{"experts_per_token": 4, "balance_bias": false, "schedule": "wsd", "final_lr_fraction": 0.05}
Below are experts of layer 4 (counted from 0) of a mixture-of-experts language model. Rows are named router (the router's row for the expert), down (a neuron's output weights, with its number) and show model dimensions 0-191. Each number is 128 + 24 x the weight over its row's rms, rounded and kept within 0 to 255.
Before each expert's rows: "comes before" lists some tokens at least twice as common just after its tokens as in all text. This comes from a sample of Wikipedia text that the model never trained on. Tokens count by the router's weight.

# expert 8
comes before: " of", ",", ".", ".\n\n", " was", " and"
router [ 67 131 131 141 118 102 147 108 150 158 144 133 162 115 164  86 136 144  87 151 159 123 147 151  95 124  95 130 120 151 153 129 136 135 147 112 109 146 133 125 133 106 135 157 199 149 114 129 117  93 159 157 138 149 111 106 162 146 136 148 113 145 131  85 108 155 124 151  78 118 170 132 157 133 131 152 141 112 144 111  91 125 142 141 161 150 175 120 118 134 147  95  91 122 135 129  55 112  94 111 141 123  94 163 105 103 107 108 132 125 128 124 130 142 152 117  97 142 115 124 128 111 110 130 132 133  77 124 167 102 134 164 164 160 158 125 100 146 164 135 142 163 100 130 132 115 121  89 126 121 129 197  89 149 141 107 130 133 101 143 107 162 130  98 137 161 101 188 156 133 160 140 123 148 134 148 120 148 146 124  84 155 115 129  93 147  93 129 132 147 121 114]
down0 [ 95 147 125 105  78 143 132 150 133 119  94 120  91 161 106 160 141 137 149 172 132 128 146 128 110 141 132 114 122 147 115 120 117  95 129 151 112 100 169 110 136  98 144 101 110 106 141  78 100 144 112 120 127 118 116  98 127 153 141 134 107 139 120 156 103 122 128  81 124  89 123 147 137 147  94 119 141  68 138  51 143 105 166 138 164 133 164  91 160 108 124 193 129 159 133 114 120 157 124 109 137 127 131 150 154 152 166 161 145 113 138  95 160 164 133 146 140  69 196 135 110 136 123 102 115 112 130 132 144 157 130 149 129 100 140 116 111 122 132 127 159 150 119 100 128 104 175 106 125 139  89 136 131  95  92 115 103 153 146 130  88 170 113 135 122 126 102 116 131 123  96 112 129 151 151  49 119 139 101 118 125 116 115 124 110 118 154 119 137 153 147 106]
down1 [177 128 129 118 141 133 134 104 117 117 112  95 165 129 149 141 150 157 162 144 134 126 119 125 154 148 152 111 136 166 101 125 137 144 131 138 103 114  99 145 102 166 147 123 123 115 131 163 142 116  80 125 113  87 159 105 129 104 116 170 139 142 161 136 146 112  99 132 151 164 107 134 136 121 134 128  73 152  98 160 117 144 112 132 109 104 127 114 108 153 106 167 141 124  98 127 131 116 126 118 113  89 103 161 135 123 120 138 115 135 138  96 134 101 180 109 166 122 109 135  93 180 142 112 148  93 112 115 126 152 128  82 107 119 148 151 106 150 114 107 129  97 151 136 104 175 169 156 125 167 108  54 174 157 115 146 140  96 127 117 155  90 135 131 110  80  63 134 132 105 127 119 153 118 157 149 155 101 104 143 147 103 143  96 108 118 171  70 125 117 152 114]
down2 [105 124  88 127 112 134 103 131 144 139 152 126 121 184  96 107 134 134 132 143 178 112 114 154 149 132 118 100 103 132  93 129 141 124 171 161 122 160 109 152 123 133 143 118  99 143 102 158  88 107 122 140 126 138  99 119 129 155  94 150 106 119  71 122 129 138 110  88  67 144 125 140 135 144 120 161 140 162 120 137 109 144  93 126 106 139 126 134  77  97 160 125 123  99 125 153 128 135 128 139 128 143 133 172  77 103 138 118 118 115 126 105 149 135 137  91 147 109 132 120 151 131 112 135 113 135 114 162 178 105 108 127 142 128 122 117 114 145 101 129 134 172 146 112 113 187 191 182 151 112  94 130 137 113 117  87 105 144 162 170 123 115 103 145 147 118 162 129 148 130 155 126 141 128  81 144 100 117 126  58  59 108 117 136 113 122 162 153 145 137 162 151]
down3 [145 125 110 134 118 139 113 123 132 163 120  67 177 117 144 131 123 104  93 184 104 103 147 102 146 103 111 159 135 132 109 127  99 140 101  95 102 160 132 119 111  90 141  96 152  95 136 105 179 184 120 119 144 121 148  86 149  82 124 157 174 110 174 111 121 143 135 129 148 173 144 126  88 135 136 111  97 136 110 124 111 121 140 123 146 136 171 108 112  76 116 156 174 147 110 142 129  83 110 128 135 121 115 108 126  77 116 100 149 125 161 117  77 122 132 139 132 124 116 146 111 136 128 133 167 149 141  81  80 123  97 141 141  93 155 169 121 149 122 105 125 133  73  96 165 145 148 130 107 130 111 119 103 129 118  93 164 124 118 131 141  78 145 106 110 104 138 113 168 138 116  89  98 131 111 141 125 121 108  99 141 112 142 168 140 112 128 118 133 133 109 106]
down4 [174 131 159 140 120 117 149 144 189 118 104  73 138 144 158 156 117 130  82 145 156 137 155  98 171 129 132 132 152  95 123 105 160 120 151 128 136 152 112 109 119 149 102 110 135 129 109 124 146 114 132  98 127 168 143 157 160 136  93 111 138  98 150 106 116 133 149 152 130 103 116 110 119 158 137 138  91 139 127 114 154 153 139  83 111 136 116 127 118 105 118  85  93 102 126 114 158 151  72 104 142 111 115 134 191 101 114 117 159 146 115 117 160 138 147 157  93 124 129 141 136 131 129 126 112 102 122 102 152 129  92 171 119 151 104 127 178 174 122 194 105 170 131 146 134 161 162  98 104 143 129 120 155 117 128 123 137 130  78 104 145 124 146 154 122 144 108 141 106 143  97 111 113 173 136 105 133  88 161 132 168 164 123 118 155 120  85 121 167 156 148 138]

# expert 16
comes before: " of", " to", " in", " for", " as", " by"
router [ 91 149 152 132 136 118  97 165 108 120 106 103 109 119 138  96 105 126 113 132 171  81 136 141 153 138 134 158 116 135 159 100 153 156 109 129 149 118 168 111 132 140 170 124 112 126 115 139 132 131 135 137 121 131 123 103  98 133 122 135 117 121 149  41 102 109 126 119  96 113 113 139 134 150  89 161 138 112 118 121 112 138 153  93 130 143 160 139 157 188 127 122 111 118 142 114  86 138 129 114 127 133 127 164 127 104 161 113 133 172 140  65 147 133 130 111 124 130 142 141  99 169 146 148  91 118 112 179 109 135 128 146 114 161 109 126  76 108 162 111 122 107 102 121 145  95 134  61 108 113 129 177  88 140  98 133  78 191 135 129 118 174 145 122 117  85  92 163 130 132 145 107 110  91 115 148 118 112 148 121 127 122 115 102 122 141  93 159  91 126 126 108]
down0 [156 124 113 147 106 136  90 119 141 153 147 129 123 127 145 118 148 129 164 131  73 153 120 124 125 122 158 125 117  88 110 160 122 129 173 103 138 118 104 155 166 113  99  67 141 110 169 133 122 173 106 172 143 127 110 126 149 115 131 131 137 114 114 134 133 111 100 144 149 130 134 160  95 124 128  92 130 109 128 141 124 139 119 180 145 132 137 101 117 103 152 177 137 102 148 170 132  98 157  96 148 129 146 136 119  94 109  84 123 131 118 109 122 172 110 137 178 106 143 191 118 138 138 125 144 118 125 128 141 124 162  90  81  96  88 148 108 122  88 162  98  87 176 153 106 153 102 149 123 145 106 135 145 106 166  76 163  96 119 100 128 123 147  89 136 128 164 137 107 115 154 139 133 165 133 132 147 188 116 140 130 115 122 135 102 149 147  82 142 135 136 105]
down1 [146 110 123 146 132 127  82 125 125 191 159 128 120 104  99 116 165 120 129 154 178  95 120 139  97 118 137 138 125 142 125 117 126 155 127 110 116 132 144 138 123 131 116 103 134 126 112  95 112 144  94  88 109 168 148 122 186 110 142  98 115 141 139 137 161 111 103 168 131  91 159 132 140 113 115 104 123 130 162 147 128 125 100  71 122 115 123 114  84 126 132 137 152 135 119 168 143  89 138 145 102 116 123 132 130 146 103 120  70 178 124  83 159 147 114 168 121 103 170 191 111 147 110  96  80 133 126 147 118 119 125 145 158 131 123 125 139 135 171  75 134 120 148 129 115 129 185  85  84 108 118 144  94 161 133  90 157 129 131 114 163 126 169 149 124 106 123 156 121 141 183  95 137  95 146 130 112 112  97 101 107 143 114 128 125 144 132  94 122 124 142 111]
down2 [109 153 146 143 133 122 155 123 123 117 168 136 129 125 104 140 141 134  90 160 109 108 110 124 132 102 137 143  92 114 136 153 172 128  93 168  94 125  86 151  89 145 181 157 115 121  56 147 156 105 181 165 141  97  77 114 125 161 175 130 103 151 102 136 111  91 136 120  97 132 133 104 144 135 144 153 110 145 130 111 129 148 145 114 116 153 125 142 116 124 181  90 133  83 107 126 122  97 169 156 127  83 155 102 132 125 124 118 117 112 145 120 127 113 131 167 106 134 127 146 110 138 122 131 140 108 150 167 116 122 130 122 144 155  83 100 147 130 119 102 151  90 142 148 144 109 135 120 128 102 131 132 149 101 124 111 157 108 116 116 110 186 144 155 143 129  58 156 117 145 118 122 106 146 124 117 106 149 127  80 152 146  93 166 140 155 123 138 133 162 122 190]
down3 [131 185 160  89 163 152 139 128 126 162 110 194 141 116 119 103 131 151 160  92 152 199 148 133 125 144 121  94 122 127 126 160 100 117 131 163 140 158  84 123 112 116 147 119 128 111 147  93  98 115 145 125 144 106 146 122 138 127 114 135 146 119 127 152 122 133 117 138 124 123 139  92 117  83 112  97 174  97 148  97 125  89  79 188 116 123 129 136  97 128 137  84 116 118 110 137 144 145 157 129 121 130 141 107 100 137 107 123 124 135  83 128 128 125 139 121 110 108  84  91 146 139  78 120 112 133 134 126  95 150 125  95 102  89 133  87 161 136 142 129 107 139  92 140 107 119 130 106  95 134 126 120 132  86 127 198 134 130 105 159 100 102 113 133 161 139 164 118 135 137 144 164 144 147 126 119 135 110 164 123 116 111 137 147 112 104 161  63 116 118  81 152]
down4 [116 122 163 169  96  90 118 151 141 182 137 111 165 147 118 133 109  84 149 102 131 159 141 138 147 124 162 126 143 111 148 141 137  87 134 116 112 120 122 160 114 136 129 114 146 157 118 122 163 126 140 129 127 172 146 128 108  81 131 119 173 116 204 141 156 102 124  88 149 108 122 107 127 127 113 117 118 109 103 106 137 136 142 145 128 147 125  78 118 123 134 193 140 105 136  77 115 140 130 140 170 117 143  83 133 115 123 110 152 130 119 170 151 126 127 152 116  85 136 135 137 103 148 109 133 116 176 151 149 138 128 143 176 144 124 137 151 129 168 101  94 126 122 109  94 152 125 144 143 132 150 126 108 128 135 143  91 150 115 106  73 117 129 124 163 137 153  93 138  99  84 144 121 158 124 132 136 142 114  68  82 129  92 115 141 160 105 150 134 103 134  60]

# expert 35
comes before: " ", " —", " −", " +", " %", " \""
router [163 123 102 110 100 151 150 150  92 154 159 152 100 126 138 131  96 107 147 120  99 113 139 159 118 103  88  80 133 167 119 116 129 124 105 156 126 115  89 131 115 135 124 104 186 136 162 103 137 126 108  85  85 105 121 118 130 112 171  89 119 166 120 153 159 106 147  88 122 152 153 161 151 112 173 166 131 122 188 136 139  96 106 141 171 112 124 100 125  97 125 147 144 106 148 103 125 115 140 155 115  89 137 159 120 123 117 145 141 110 153 133 115 137 142 165 127 135 129 150 152 163 109 132 133 118 178 155  90 176 151 159 107 149 107  97 122 119  86 109 127  81 164 147 126 176 134 163 126 153 116 107 106 137 127 135 133  95 135  90 123 114 122 153 159 160 149 139 124 125  88 124 156 135 137 103 115 154  97 152  93 130 153 168 161 109 128 101 146 119 140 126]
down0 [ 65 173 154 143 119 151 176 145 133 125 113 151 100 138 179 146  99  93  96 127 141 117 104 135 134 103 104 110 100 133 146 157 148 127  96 127 151 154  97 129 110 128 145 100 123 133 142 113 108 126 122 134 151 169 156 115 144 132 134 130  83 111 151 126 107 152 130 105 122 123 124 126 133  94 137 114  70 105 102 132 105 142  92 139 101  71 115 121 122 129 100 123 143 143 137 100 127 127 115 139 117 115 121  86 131 184 111 107 152 141 146 119 158 113 162 171 120 132 136 126 120 146 109 125 137 127 125 164 116 124 107 163  89  96 127 131 164  88 105 176  74 123 124 131 177 107 113 148 118 175 136  93 178  81 127 111 139 133 136 115 147 131 115 124 161 120 134 151 125  91 114 104 158  81 109 143  88 122  83 159  83 136 109 163 153 125 148 140 157 162 158 117]
down1 [ 93 132 145  82 157 128 117 159 144 132  81 130 175 125 120 141 167 132 121 127 114 154 131 115 118 116  85 112 102 163  90  97 177 157 119 125 120 103 152 158 147 136  91 118 121  72 144 112 165 120 122 151  82 126 133 136  93 120 161 106 107  74 120 142 116 117 130 136 135 127 139 124  92 143 150 168 117 139 127 131 141 101 155 118 135 107 133 110 111 121 133 155 141 140 115 137  61 118 115 164 111 160 138 154 179 156 129 115 131 143 154 117 178 121 128 143 129 141  98 131 132 145 121 138 194 142 125 159 137 112  91 131 124 137 121 109 127 117  82 153  96 102 100  99 130 139 115 134  65 133  91 116 123 133 116  94 167 101 148 104 120 149 145 116 146 140 119 169  96  85 101 125  95 118 160 141 165 108 119 136 107 113 126 126 119 175 104 158 148 108 176 147]
down2 [133 122 142 105 169 146 139 141 146 133  97 140 104 110 147 109 148 122 115  82 116 101 154 130  98 155 127 125 195 125 113 125 107 173 147  74 141 132 105 175 131 168 124 107 147  93 167 111 112 126 135 147 142 103 127 150 143  82  95 110 126 138 134 149 124 108  89 131  92 157 120 137 122  90  83 147 130 116 143  93 158 124 168 174 119 123 115 145  96 139 126 128 130 110 109 151 161 124 116 104 146 145 145  86 109  78 122  76 154 121 102 122 127  98 158 152  94 114  78 144 191 121 147 131 170 116 110 149 146 150 120 142 123 131 132 101 131 131  84 123 132 159 140 126 154 137 138 136  80 114 138 125 149 103 129 157 159 115 153 156  88 163 161 149 136 144 155 175 160 134 108 131 136 106 171 103 164 124  86 124 100  92 127 122 122 113 143 134 125 131 145 116]
down3 [128 131 124  84 140 138 124 138 106 128 149 111 134 132 114 130 143 144 168  96 102 121 102 142 133 145  97 124 144 178 105  98  93 130 134 148 145 133 135 136 161 192 193  77 100 148 165 139  91 147 135 121 113  90 148 101 112  96 108 136 124 130 120 122 174 131 147 115 119 104 164 106 146 144 155 106 115 112 145 172 162 148 141 181 143 136 136 130 147  95 131  92 133 162 172 174 128 127 157 179 102 141 143 126 107  65 138 134 154 153 139 126 148  94 128 125 109 102 139 150 136 131 102 143 129  86 111 151 160 131 159 117 120 139  93 134 145 133 138 113 137 151 155 163 148  97 168 101 107 109 184  73 132 156  99 135 111  97 127 102 154 116 141 113 128  98 136 122 158 156 117 146 121  98 124 131 142 115 145 129  95 162 123 148  79 146 132 115 129 144 108 147]
down4 [161 123 139 134 135 115 146 144 151 108 114 151 125 110 177 111 100 127 148  93 133  88 146 125  90 122 130 124 127 133 115 136 125  87 129  94  98  99 133 163 134 148  99 120 130 140 117 134  79 111 120 167 172 138  80 125 123 121 133  94  90 161 117 157 159  38 116  96 183 139 115 139 138 134 164 119 170 150 120 131 134 162  95 155 156 175 121 114  98 118 139 166 150 154 174 127  86 159 143 157 142 137 141 120 111  93 168 149 146 136 134  97 112 122 110 125 126 125 126 156 164 132 144 104 112 136 101 149 169  96  96 111 123 138 115 141 149 121  96 171 179 118  85 158 116 151 136 148  99 108 113 141  91 176 124 143 139 141 144 113  91 130 131 108 130 119 126  83 136 118 123 140 111  96 132 144 148 157 123 144 116 168 131  79 119 129 147 120 127 123 119 139]

# expert 12
comes before: " to", " of", " in", " by", " as", " on"
router [ 70 152 132 103 141  89 102 155  94 146 133 108 141 140 132 130 123 106 134  95 176 119 134 138 122 159 136 146 130 125 143 108 124  98 109 154 141 122 154 146  91 156 127 128  98 132  89 131 178 120 103 112  99 127  97 113 110 124 127 146 113 147 160  61 132 113 133 108 136 148  84 130 131 174  96 153 135 121  95 152 122 130 135  88 143 161 125 129 133 184  94 132 118 117 103 118  98 113 146 123 129 136 136 175 168  98 142 156 107 162 127  87 136  95  93 112  95 122 164 158 130 146 155 144 123  79 123 119 141 126 132 137 164 149 124 118 115 133 131 118 123 123 106 146  93 124 171  74 132 127 141 187  87 127 102 118 134 159 129 103 135 131 134 123  98 141 109 136 141 129 142 154 123 114 121 153 121 140 150 109 154 191 105 129  91 185  81 128 111 112 158  79]
down1 [103 136 141 122 103 144 122  90 129 134 141 133 113 140 138  96  89 130 111 100 122 119  99 131 106  92 126 121 123 124 127 132 131 136 135 103 128 128 140 132 114 144 104 142 109 156 114 110 108 143 145  94 154 139 109  71 138 136 121 122 119  47 103 126 156  93  93  75 141 182 151 136 106 133 123  88 130 127 134 126 120 158 141 142 132 144 132 133 139 122 160  89 142 135 135 140 124 126 116 147 124 128 129 150 133 133 129  78 124 116 120 172 123 163 124 164 124  85 127 144 153 183 178 100 158 143  71 138 105 116 141 174 141 153 132 113 128 118 139 181  97 191 135 195 148  99 137 168 156  96 121 139 121 124 160  96 178 116 160 143 132 152 143 157 126 191  99 153 113 140 104 132 100 127 102 130 121 113  86 158 120 125 114 107 163 141 164 149 136 140 115 125]
down2 [156 120 139  92 144 130 166 157 107 137 167 146  90 149 105 144  86 160 131 125 104 137 156  91 157 141 154 137 126 101 155 140 119 127 148 107 125 118 107 126 123 207 112 101 141 138 152 104 140 129 102 130 122 155 124 162  82 111 129 128 110 147 118 105 131 132 147 140 109 152 149 124 127 124  81 161  89 131 132 101 124 146  84 109 105 132 135 143 118 116  57 100 117 136 160 151 118 146  99 154 131 138  97 125 140 120 111 132  73 133  98 105 132 100  85 141 118 177 159 136 121 123 149 165 121 141 128 126 110 111 121 114  99 110 133 119  98 143 128 134 167 118 101 122 173 136 122 135 142 162 106  99 115 147 107 136 117 134 139 116 132  83 138 132 138 158 161 166 156 120 136 103  71  94 170 125  85 119 139 131 112 169 162 112 149 106 165 171  97  92 121  73]
down3 [ 70 123 134 170  93 103 139 105 123 152 140 128 165 151 126 142 131 101 123 109 169  91 100 152 102  90 144  98 135 134 110 125 101 125 138 138 139 111 129 155 128 122 109 127 143 142 135 118 114 136 144 168 147 137 105  84 142 139 129 118 133 113 111 146  97 132 104 141  96 106 177 125 141 135 138  86 141 101 130 113 119 124 163 134 143  90 139 114 126  83 163 172  96 162 111 149 141 113 114 122 108 138 125 148 168 107 130 100 153 148 106 136 198 179 185 148  98 108 164 136 125 153 116 141 169 131 140 129 104 149 154 169 161 129 114 134 111 145 153 110 114 174 132 168  99  93 137 113 105 155 134 136 138 125 139 118 157 115 132 120 113 163 114 154 136 145 113  89 122 134 131 160 145 126 108 123  84 116 116  96 147 166 110 101 198  99 143  93 131 174  85 123]
down4 [ 83  99 138 167 152 116 170  95 163 111 127 152 139 141 110 145 116 140 133 123 103 127 139 122 124 139 100 129 140 147 127 146 146 178  89 124 135 149 117  59 157  97 107 165 121 132  92 140 123 111 153 122 119 120 128 146  93 161 104 118  60 135 136 154 107 140 113 159  77 117 118 148 113 136 133  97 127 142 143 141 155 106 142 120 109  94 125  89 120 137  94  83 165 120 114 113  88 109  99 129 146  92 130  88 119 127 104 172 152 127 111 132 132 148 132 111 143 185 116 129 151 119 117 138 114 173 122 124 105 153 157 152 145 142  94  98 142 116 104  94 146 159  98 124  87 122 149 139 140 149 138 121 155 136 135 171  96 141 119 112  95 173 103 119 135  75 115 160 143 149  65 121 124 101 149 120 130  98 139 132 147 117 146 158 135  92  89 112 161 159 125 140]
down5 [148 142 177 102 152 138 121 109  99 122 121 125 151 133  90  94 139 120 143 135 129 137 110  84 139  84 136 130 157 121  99 167 191 145 145 105 124 115  96 118 146 157 152 116  82 148 129 151 118  89 133 114 142 142 150 148 147 131 150  95 102 134 147 138  96 120 145 158 109 137 119 188 120 127 125 111 148 153  99 109 120 144 114 144  82 116 103 103 109 106 136 139 105  96 150 131 135 161 151 139 110 124  71  98  90  95 148 148 136 111  90 155 127  59 111 125 128  94  83 110  98 142 147 130 117 158  95 133 117 121  84  64  77 110 166 140 175 136  97 117 120  92 113 132 145 147 102 103 164 108 127 108 154 121 160 135 124 103 135 125 133 106 150 135 129 129 133 150 139 145 107 164 145 117 123 163 133 147 112 151 161 131 151 164  74 134 135 129 141 108 142 136]

# expert 33
comes before: " ", "-", " \"", "|", " List", " The"
router [149 113 129 127 173 149 157 135  95 154 119 118  98 101 104  96 124 150 117 117 108 150  92  83  96 129  91 139 111 131  89 162 105 109 145  84 127 120 135 130 126 148 103 106 149 146 179 108 138 155  83  91 145 116  97  98 155 138 116  98  95 146 144 128 151  81 132 126 131 161 143 106 146 107 164  91 122 134 117 144 155 145 114 121  87 108 113 144 155 153  95 147 152 159 120 158 140 162 124 168 140  95 143 148 115 100  99 119 156  95 137 128 139 141 134 103 141 175  89 105 144 125 116 116 141  83 122 147 141 136 148 161 108 166 135 113 112 126 126 151  75 127  91 133 149 118 179 181 126 162 119  89 144 140 110 127 130 132 155 126 127 149 169 146 152  94  96 167 128 115 147  65 128 125 116 148 140 118 135 126 158 132 135 140 142 136 154 120 136 132  96 185]
down0 [139 126 131 136 145  80 166 136 154 135  94  98 128 156 108 136 140 116  78 141 118 134 149  95 162 143 175 158 152 119 120 148 116 121  78 124 153 103 138 172 131 135 121 174 173 117 157 161  84 107 158 125 129 127 129 156 189 155 125 150 155 178 163 140 101 164 177 133 130 114 101 106 159 111 111 110 123  82 145 144 127 133  98 163  80 157 146 110 157 115 143 129 118 125 154 144 125 113 125 125 127 113 116 116 120 116 104 131 101 132 113 131 164  99 113  97 143  76 109 123 105 136 116 131 135 118 138 124 109  74  86 157 102  87 143 117 116 133 138 115 144 149 105 115 126 113 140 157 112 153 151 171 114 152  83 127 149 141  99 103 134  86 120 104 109 166 126 163 148 134 137 158 110  86 153 155 158 134  92 125 142 113 155 148 109 134 146 144 159 142  92 123]
down1 [137 132 144 154  96 119 144 139 130 107  87 139  97 144 169 133 170 132  85 102 181  76 149 135 140 154  96 113  99 140 122 131 126 126 133 136 122 116 144 186 167 139 144 122 129 144  95 159 111 112 164 124 133 138 144  94 118  97  98 135 173 171 126 140 124 114  94 127 115  84  80 139 149 136 121 133 133 148 155 143 111  89 130 130 136 150 150 151 116  79  89 128 154 137 101 138 128 106 115 117 117 166 119 132 139 170  95 128 108 137 172 122 158 128 110 129  83 130  83 183 108  96 117 129 141 141 145 103 108 113 120 120 134 106 137 107 117  74 138 108 124 129  91 119  76 145 143  90 125 142 160 130 102 104 100 109 121 182 115 119 152 110 160 100 140 131 142 119 112 106  86 144 166 136  93 130 130  95 122 175 149 102 137 147 155 148  87 114 127 102  95 130]
down2 [166 129 141 131 142 112 126 152 169  99  79 119 152 126 104  97 109 190 116 109 148 164 107 149 108 114 102  99 139  87 128 150 113 106 159 149 187 123 141 115 177 176 133 177 186 141 148 169 103 147 130 162 104  96 114 185 134 113  74 114 113 129 126 125 141 157 106 200 184 121 144 116 150 115 136 155 147 142 117 125 108 134 119 126  91  91 100 137 128 128 123 108  97 107 140 102 116 136 136 159 140 138  82 139 117 143 125 117 177 143 121 109 126 119 129 144 108 142 149 119 124 141  96 127 104 140 100 101 114 110  64  95 168 104 174 106 136 120 115 131 116 143 113 119 143 132 145 143 110 127 155 146 153 141 107 102 134 119 166 132 106 113 157 142 152 157 121 105 113 106 154 118 144 138  99  88 110 116 107 146 111 105 135 134 117 126 120 118 144 133 114 142]
down3 [131 156 133  87 142 145 119 100 136 134 125 113 142 126 168 118  87 102 112 132 137 145 111 150 111  79 118 116 145 141 150 166 136 134 123 120 122 122 116 170 146 142 135 144 138 123 134  79 115 128  88  78 124 151 130 101 199 122 141 130 132 140  84 150 114  94  92 140 127 179 153 121 119 170 113 134 136 115 115 169 113 107 129  97 189 137 122 133 132 135 103 136 126 156 124 121 179 133 112 179 120 112 156 171 110 117 130 106 131 147 139 149 122 118 123 121 145 100 160 136 124 163 171 132 142 126 137 138 117 158 187 127 134 108 150 134 119 140 128 161 117 157 106 130 139 108 142 185 142 168 113 144 135 162 100 125 110 126 135 155 145  94 102 100 167  80  89 115 142 153 106 101 162 194 138 168 132 135 121 116 108  67 106 109 125 118 157 102 123 108 118 111]
down4 [147 117 112 149 176 155 106 166 141  95 156 168 120 128 123  77  97 116  67 109 124 145 133 138 132 149  88 143 162 146 142 116 100 147 109 109 102 130 192 132 114 130 141 141 149 125 125 102 113 124 144  97 138 156 134 145  95 143 123  94 141  86 145 127 152 115 138 149 177 123 145  78 131 108 112 101 133 117 113 114 104 160 124 160 126 136 148 187 135 150 123 181 102 113 150  95 149 136  97 100 113 114 143  88 125 105 110 112 155 125 169 155 115 121 142 140 127 129 121 171 127 154 166 120 131 172 105 145 152 151  93 109 122 124 150 126 135  97 163 116 133  89 147 119 136 134 115 145 162 147 103 112 144  98 143 127 121  81 124 179 109  93 167 144 151 153 154 113 142 127 117 108 154 151 110 114 160 112 134  97 124 123  99 146 163 117 144 113  90 177 114  87]

# expert 25
comes before: " of", " and", " in", ".\n\n", " for", "==\n"
router [134 121 107 146 132 144 131 107 102 127 136 118 119 112 131  64 127 134 110 144 177 119 117 175 107 175 125 113 131 136 124  94 121 175 122  89  90 182 176 134 133 139 126 142 181 131 131 136 125 138 145 123 129 162 154 140 160 108 132 120 146 103 120  96 131 118 144 162 144 126 145 127 131 139 151 111 157 106 127 184 123 151 114 118 154 148 200 104 116 168  98 133 133 114 158 145  44 120  98 136 135 141 143 172 128 127 157 134 146  82 136 128 160 116 124 139 109 126 113 169  96 105 134 101  79 140 131 137 141 105 125 133 163 121 132 129 130 153 174 105 127 146 126 140 106 108 124  97 133 114 123 154 118 168 142 175 143 158 124 125 126 186 169 134 124  56 113 146 155 126 155 117 156 145 125 145 140 117 142  91 159 133 111 104 146 142 116 106 147 109 126 116]
down0 [157 125 160 136 101 142 171 156 153 129 137 138 166 144 161 145 118 157 113 118 164 120  99 127 118 124 146 149 130 108 133 106 129 161  98 149  96  91 145 138 100 160 175  82 135 124 159 142 147 129  91 161 128 136 132 125  74 126 202 111 119 131 191  83 136 129 142 159 118 184 133 138  92 123 134 112 150  94 143 143 118 158 142 171 154 130 149  93 105 115 125 145 121 121 121 106 138 135 116 160 121 112 160 100  79 131 114  91 151 127 145  87 148 123 131 114 116 113  87 121  98 124  94 157 117 147 124 136  93 125 107 112 132 105 136 155 148 146 130 114 140 143 131  97 153  93 127 118 120 135 102  98  94 147 101 126  85 159 115 121 134 125  84 137 143 159 154 155 102 137 127 121 196 115 147 140 146  96 143 147 120 112 131 129 168 146 169 151  85 132 156 119]
down1 [ 55 122 137 115 174  86 154 104 132 135 125 172 132 141 139  82 124 141  95 135  93 120 155 157 108 107 108 162 136 135 110 164 123 129  97 120 170 120 167 110 134 153  96 153 108 116 130 101 118  96 150 143 117  61 128 123 165 101 149 149 132 123 156 123 143  81 153 145 112 130 126 135 116 164 117 165 138 130 136  90  96  97 123 131 117 164 138 150 137 124 146 125 129  98 202 110  99 146  85 138 101 144 126 102 101 121 115 106 136 177 148 112 131 153 117 138 141 134 157 125 150 107  95 136 124 139 190  97 118 125 135 139  96  91 161 143 144 140 104 144  87 132  96 131 108 141 127 106 115 134 122 156 111 102 146 126 128 116 165 142 113 110 170 138 128 169 133 136 128 153 117 167 116 118 146  79 137 140 119 169 120  95 102 148 125 165 112  84 128 126 122 125]
down2 [ 97 132 151 113  83 111 145 160 161 117 152 169 148 152 134 119 135  82 124 120 155 122 137 160 153 140 118 126 124 121 122 106 149 150 112 120 117  67 125 145 166 106  90 156 124 128 155  96 135  71 112 134  78  86  91 166 115 130  94 123 115 124 137 144 104 120  91 133 109 105 160 130 136 132 127 173 134 113 111  82 144  85 148 154 152 176 146 117 123 116 118 152 136 143 159 107  91 136 123 143 121 112 195  83 152 108 150 134 115 111 133 105 123 146  82  92  79 171 152  79 173 107 103 105 163 149 120 125 147 162 114 136 162 142  90 131 150 114 111 133 147 126 134 124 142 118 108 117 116 111 135 140  84 162 153 151 172 128 152 124 115 159  86 123 140 146 125  99 106 118 109 150 120 105 121 135 146 145 152 136 117 149 112 119 111  87 116 113 115 147 150 130]
down3 [ 87 135  70 165  97 124 111 157 117 138 111 107 135 125  90 108 144 133 113 138  85 117 105 119 131 103 116 107 105 161 127 135 140 140 137 103 138 141 130 156 127 148 127 147  82 106 126 119  95 135 119 106  88 167 156 120 140 130 117 116 150 123  95 170 143 136 105 174 140 107 108 155 138 163 132  80 125 131 151 134 136 127 116 162 119 162 143 157 133 152 145 142  94 135 148 188 115 133 104 135 112 106 128 122 147 140 125  94  79 136 151 133 105 114 155 133 118  89 138 142 119 161 148 134 148 121 114 190 132 127  86 121 139  86 128 118 153 175 162 131 117 163 144 106 104 129 119 117 158  92 101 159 123 151 147  80 184 156 168 122 143 137 140 188 166 152 115 128 179 144 148 140 100 112 108 130 147 119 134 143 141 140 107 123 173 134 131 151 176 172 114 143]
down4 [ 89 127 117 137 144  87 133 104 123 174 143 152 151 122 148 166 177 110 113 130 116 135 140 154  91 125  81 151 114 182 154 141  86  91 165  94 116 128 135 129 116 136 129 172 112 161  69 140 126 124 149 123 112 157 137 124 136 156 118 151 134 167 125 120 150  73 144 109 152  98  98 138 100 109 139 141 108 171 111 111 148 143 111 144 113 117 141 138  91 139 114 178 136 147  87 154 117 116 136 125 137 129 121 131 137 156 140 162 115 142 169 128 153 141 129 112 128 133 163 174 115  80 122 140 153 125 131 110 127 125 128  84 185 107 130 113 151 130 154 113 128 150 116 133  87 132 122 149 121 121  85 180 156 144 134 122 191 109 149 123 149 106 129 129  96 141 165 135 126 120 126 110 144 139  38 122 115 154 123 113 157 139 168 143 106 128 151 125 133 145 116 137]